python train.py --experts_per_token=1 --d_shared_expert=0 --optimizer="adamw" --schedule="wsd"
Below are experts of layer 4 (counted from 0) of a mixture-of-experts language model. Rows are named router (the router's row for the expert) and show model dimensions 128-255. Each number is 128 + 32 x the weight over its row's rms, rounded and kept within 0 to 255.
Before each expert's rows: a language model's description of what the expert responds to. This comes from a sample of Wikipedia text that the model never trained on.

# expert 10
Description: Capital-letter abbreviations. Capital letters and uppercase pieces inside acronyms and codes in tables, such as NYS, GMR, BHR, IF, UK.
router [111  98 108  75  82 190 122 122 114  67 121 168 143 125 126 224 188  97 118  99 125 114 155 151 134 190 171 155 123  99  97 134 134 115 187 148  89  85 178 130 112 130 167 103 108 113  92 121 107 156 148 177  78 122 161 102 102 117 155 111  83 208 110  78  98 180 151  86 115 155 161 134 132 166 115  93 153 118 159 145 130 140 102 107 179 137 120 129  86 101 172 120 146 142 150 173 131 110 110 109 153 140 157  76 135 123 117 128 107 194 147  91 130 126 142 124 104 138 114 102 128 116 109  90  67 102  81 168]

# expert 15
Description: Opening parentheses. Opening parentheses and brackets, as in climate table conversions, born dates and epithets after names; also spaces before years and sentence-initial In.
router [117 112 107  78 118 160 185 141 121 103 134 173 105 121 108 193 191 100 119 102  89 126 141 138 116 169 153 117 147  98 141 104 122 109 191 107 117  72 157 168 116 143 183 125 104  92 108 164  96 119 107 153 130 124 103 111 131 141 130  89  73 220 112 141 130 131 159 127 110 143 164 154 147 177  70 138 109 132 121 131 133 124 126 103 137 138 131 136  90  71 188  99 127 133 144 180 133 127 128 109 186  90 185  90 131 131 128 127 109 165 186  98 172 153 141 156 131 151 136  58 166 141  86 104  56  99 127 113]

# expert 12
Description: Time words and numbers. Time expressions like After, During, years, overtime, plus numeric cells in sports tables and the piece -ing in finger.
router [155 133 108  99 129 150 145 114  99 106  99 106 112 100 146 189 159 133  70 126  64 103 147 140 120 168 171 129 116  44 130  78 152 111 154 124 117  85 158 144  93 168 157 120  93 106 130 145 120 133 156 169 169 144 134 143 161 100 167  87  98 162  95  89  94  97 187  90  86 115 190 139 145 217 129 103 142 122 140 168 108  97 144  94  92 143  81 127  82 106 143 102 148 173 136 126 152 133 157 104 151  91 174 113 146 135 145 132  95 188 192  83 182  98 149 180  97  87 129  74 145  92  91  94  77 120  79 161]

# expert 3
Description: Latinate prefix pieces. Word-initial prefix pieces like ex, con, pro, res, comp, rec opening longer words in prose, such as reflection, collaborators, denied.
router [ 95 167 148 106 137 169 156 145 106  97 102 162 127 120 127 211 187 112 102 123 127 122 142 122 136 141 133 125 141 114 155  96 182 141 143  70  73  83 140 122 108 144 169 106 111  71 155 140 160 163 186 155 116 153 126  54 144 138 120 102  87 112 172 128  93 152 168 103 116 153 152 137 171 127 124  95 123 101 154 165  83 104 111  93  83 143 156  73 115  82 173 114 160 131 133 206 118 137 111 104 144 117 125  86 118  85 134 184  90 199 153  83 146 139 166 153 105 122 117 104 202 129  77 123  63 122  91 135]

# expert 13
Description: Latinate word endings. Suffix pieces completing words, such as -ition, -ection, -ise, -ion, -ected, as in promise, promotion, adaptation, protected.
router [ 78  78 127 103  96 166 152 127 105 113 119 105 166 127  69 178 192 125  79  87  82 128 171 158 113 186 141 146 124 106 144  83 127 114 131 126 132  71 170 110 134  92 195 172 130  70  85 144 143 101 129 117 129 139 178 115 175 143  88 116  76 151 127  63  73 106 172 122  89 159 148 148 150 183 138 148 125 157 141 145  90 148 115  72 106 121 114 118  77  50 145 120 102 136 145 174 151 142  99 105 125  76 204 109 178 111 149  91 112 118 162 124  99 144 143 155 118 146  95 102 143 147 116 157  51 136  88 137]

# expert 9
Description: Colons in titles, lists. Colons separating book titles from subtitles, track times like 3:32 and infobox fields, plus table pipes and words like featured, including.
router [147 103 122  85 101 150 148 127  86  75  90 150 190 131 143 158 152 103 115  86  81  99 150 160  94 190 157 112  99  72 164 116 129 122 176 125 105  89 146 129 109 142 175 147 123 106  94 140  86 156 135 144 115 162 165 134 156 115 125  93  86 207 114 121 113 171 142  58 101 154 165 178 171 150  96 143 134 127 104 139 141 101 111 121 116 130 100 126  83  79 111 123 131 142 177 145 125 167 128 121 107 124 181 115 101 148 146 119 100 145 189 117 134 130 176 167  95 156 104  92 189 112 107 124  24 111  93 134]

# expert 8
Description: Digits, months, odd bytes. Year digits and month names like August, July, plus mid-name fragments and stray byte tokens inside Chinese or Japanese text.
router [ 76 100 151 111  76 146 182 133 106 107  89 154 112 123 118 170 183  83 107  88 116 120 132 148 112 173 174 134 170  74 134  90 111 142 190 115 123  83 138 109 133 144 160 120 158  89  99 147 113 149 132 167 132 155 170 144 144 103 151  77  92 182 100  94  99 141 158  90 124 146 174 159 146 215 124 104 126 149 166 111 128 124 138 130 114 157 100 115 107  77 134 150  98 140 134 164 114 145 149 119 143 121 174  38 142 142 165 166 106 143 117 125 160 100 138 168 135 114 124  66  97 107  87 134 139 130  59 167]

# expert 5
Description: Election tables and determiners. Table pipes and digits in election result tables, especially the 100 of Total votes rows; also determiners like other, any, such, major.
router [ 76 145 142 111 103 145 132 146 116 123 103 123 162 124 135 178 187  69 142 111  89 103 172 142  79 182 173 129 157  84 154 149 114 146 170 130 126 109 189 149  98 115 201 129 106  71 134 156 112 161 115 145 128 151 141  97 152 116 124  90  92 194 130  97 128 144 145 137 123 151 135 143 112 161  91  95 141 105 157 131  96 142 167 132 115 137 108 124  73 117 150 113 162 103 114 194 128 183 114 107 155 125 175  78 121 139 116 130 124 203 186 111 148 109 159 137 126 137 108  67 175 108  60 114  58  93  78 115]

# expert 4
Description: Determiners and name fragments. Determiners and possessives such as the, his, her, their, plus middle pieces of foreign place and personal names like Zagreb, Salieri.
router [125 152 127 129  77 151 163 130  84 101 145 138 122  51 157 157 204 122 146 111  76 101 138 211  95 194 200 150 136 110 111 164 136 145 153  96  79  64 215 164 113 156 154 124 126 103 121 139 102 130 164 143 127 165 159 119 133 139 133  85 128 164 145  99 132 184 179  80 107 164 132 159 141 184  64 107 107 128 134 132  85 122 131 137 119 162 108 149  84  67 165 137 159 123 144 175 148 100 132 103 124 105 193  98 115 113 140 177 104 141 191 134 168 124 142 141 140 166  82 102 157 122 107  86  54 113 104 129]

# expert 6
Description: South Asian name pieces. Word pieces inside Hindi, Urdu and other South Asian names and titles, such as Bharatiya, Bhakti, Bh-, Kh-, -ai, -ya.
router [122 105 138  80 104 135 199  77 100 121  91 138 157 120 146 173 226  66 137  90 109 115 155 143 142 160 126 155 123 101 168 106 113 123 204 101 115 121 142 177 119 140 184 168 147 118  75 141 146 169 171 169 156 111 109 143 124  90 147  92  87 235 148 106 130 124 171 108 125 150 155 160 145 224 107 118 110 130 128 137 131 128 135  97 148 137 127  87 100 122 184 139 113 125 146 109 151 139 136 116 170 114 188  74 123 110 123 142 137 170 184  97 156 157 142 134 121 163 117 101 148 144 113  96  63 109  59 106]

# expert 14
Description: Central European name pieces. Middle pieces of German, Slavic and Scandinavian names and places, like -berg, -burg, -itz, Radwańska, Bundesliga, plus spaces in score tables.
router [145  82 153  93  75 171 141 133 135  90 155 162 179 105  94 182 184  91 110 128  91  94 142 149 118 151 153 117 122 130 139 124 134  92 157 111  91  54 158 145 131 121 175 137  92 111  66 125 119 156 109 159 135 137 152 150 114 127 170  89 141 229 131 109 146 142 191 108  95 112 162 146 133 166 103 122 142 149 152 150 117 115 131 127 143 165  84 153  93  91 167 119 135 178 123 147 122 122 129 124 146 135 222 120 122 104 135 147 128 122 184 142 176 117 173 154 117 147  87 102 109 124  99 102  98  97  84 129]

# expert 1
Description: Short word-start pieces. First or second fragment of a word split into pieces, often after a single letter, such as d-anger, d-iesel, hig-hest, tem-ples.
router [132 136 142 115 101 162 157 110 116 116 164 140 155  87 131 173 185 120  82 139  98 108 134 145 116 167 174  88  99 135 117 103 133 151 208  86  98 120 122 132 106 146 204 175 100 104 129 141 117 125 181 124 111 117 168 117 181  95 135 108  70 154 150 130 169 145 168 103 113 141 144 133 177 183  88 140 111 129 141 132  94 132 133 106 111 160 115 124 123  71 142 169 153  97 142 166 146 139 120 132 148 133 141 111  93 162 136  90 116 171 211  62 171 101 156 166 108 135 141 150 146 135 118  94  96  96  68 157]

# expert 0
Description: Institution and competition nouns. Head nouns of named institutions, competitions and places, often in tables or after "the", such as University, League, Championships, School.
router [144 113 138 131  90 163 151 167 131 106  97 173 112  88 118 213 149  73 138 117  93 138 159 138 130 174 158 144 116 134 121 106 139 129 189 102 107 117 147 113 100 128 201 116  95 122  86 117 103 168 136 162 137 148 118 108 153 145 153 145 121 173 139  87 135 171 181 123  79 145 140 148 127 185 107  96 142  98 130 128  89 111 151  91  95 111 113 114  66  78 203 128 147 174 161 174 117 188 120 107 141 130 194 118 140  80 144 145 119 185 173  94 135 149 127 153  77 149 122  76 172 110  76 105  28 118 108 141]

# expert 11
Description: Conjunctions and infobox lines. The words and, or, but, line breaks and list dashes in infoboxes and taxonomy lists, and field names like Type, Class, Genus.
router [118 121 124  99  59 148 151 164  99 124 110 182 201 105  43 144 178  96 147  64  45  92 194 188 146 141 157 128 139 145 118  93 120 134 181 128 104 120 165 127  89 103 143 149 117  93 103 124 136 147 153 149 116 116 118  66 140 136 144  93  85 213 148  68 101 120 170 125  99 134 154 152 191 173  95 130 143 136 107 138 133  91 147  95 113 111 125  92 101  91 163 156 130 114 178 168 111 159 162  74 181  92 156  88 164 172 129 170 119 152 189 118 168 131 132 150 116 138 100 152 157  99 116 128  64  88 113 141]

# expert 2
Description: Mid-word Latinate suffixes. Inner and final pieces of long English words, mostly derivational suffixes like -ic, -ical, -ified, as in specifically, emotional, traitors.
router [101 122 132 138 117 140 157 157 114 103 124 103 189 103  78 181 182 122  71 102  89 108 170 143  64 203 177 108 116 113 117 115 149 135 218  78 100  52 154 162  60 123 151 166  81  73 123 116 113 132 157 155 160 108 121  98 172  92 100  62 159 172  98  77 130 102 165 111 103 167 130 130 194 137  60 107 140 157 120 118  81 133 116 100 106 174 107 116 133 117 144 157 156  96 132 156 142 138 134 117 115 103 171  96  85 137 129 136 101 154 190 117 148 146 172 146 161 130 125  96 179 128 116 111  55 105  85  84]

# expert 7
Description: Quotes and name pieces. Quotation marks and inner pieces of personal and place names after a capital, such as Mc-Clellan, Ke-igh-ley, W-aul; also digits in tables.
router [132 143 133 108  97 187 189 156 119  80  78 153 114  78 119 202 139 119 122 111  73 126 108 177 152 213 151 143 168 105 124 113 120  94 158 104 126 104 162 135 136 137 178  95 111 105  82 131  59 159 142 175 146 147 172 133 166  89 162 139  79 223 161  86  66 158 216  91  85 142 167 145 100 174 109 130 123 165  79 141 122 128 141  95 144 115  98 141 109  83 140 125 143 132 135 157 119 137 149  71 131 142 150 140 148 140 127 135 120 191 194  92 160 135 152 148 157 156 112  91 135  98 106 147 108 104  83  90]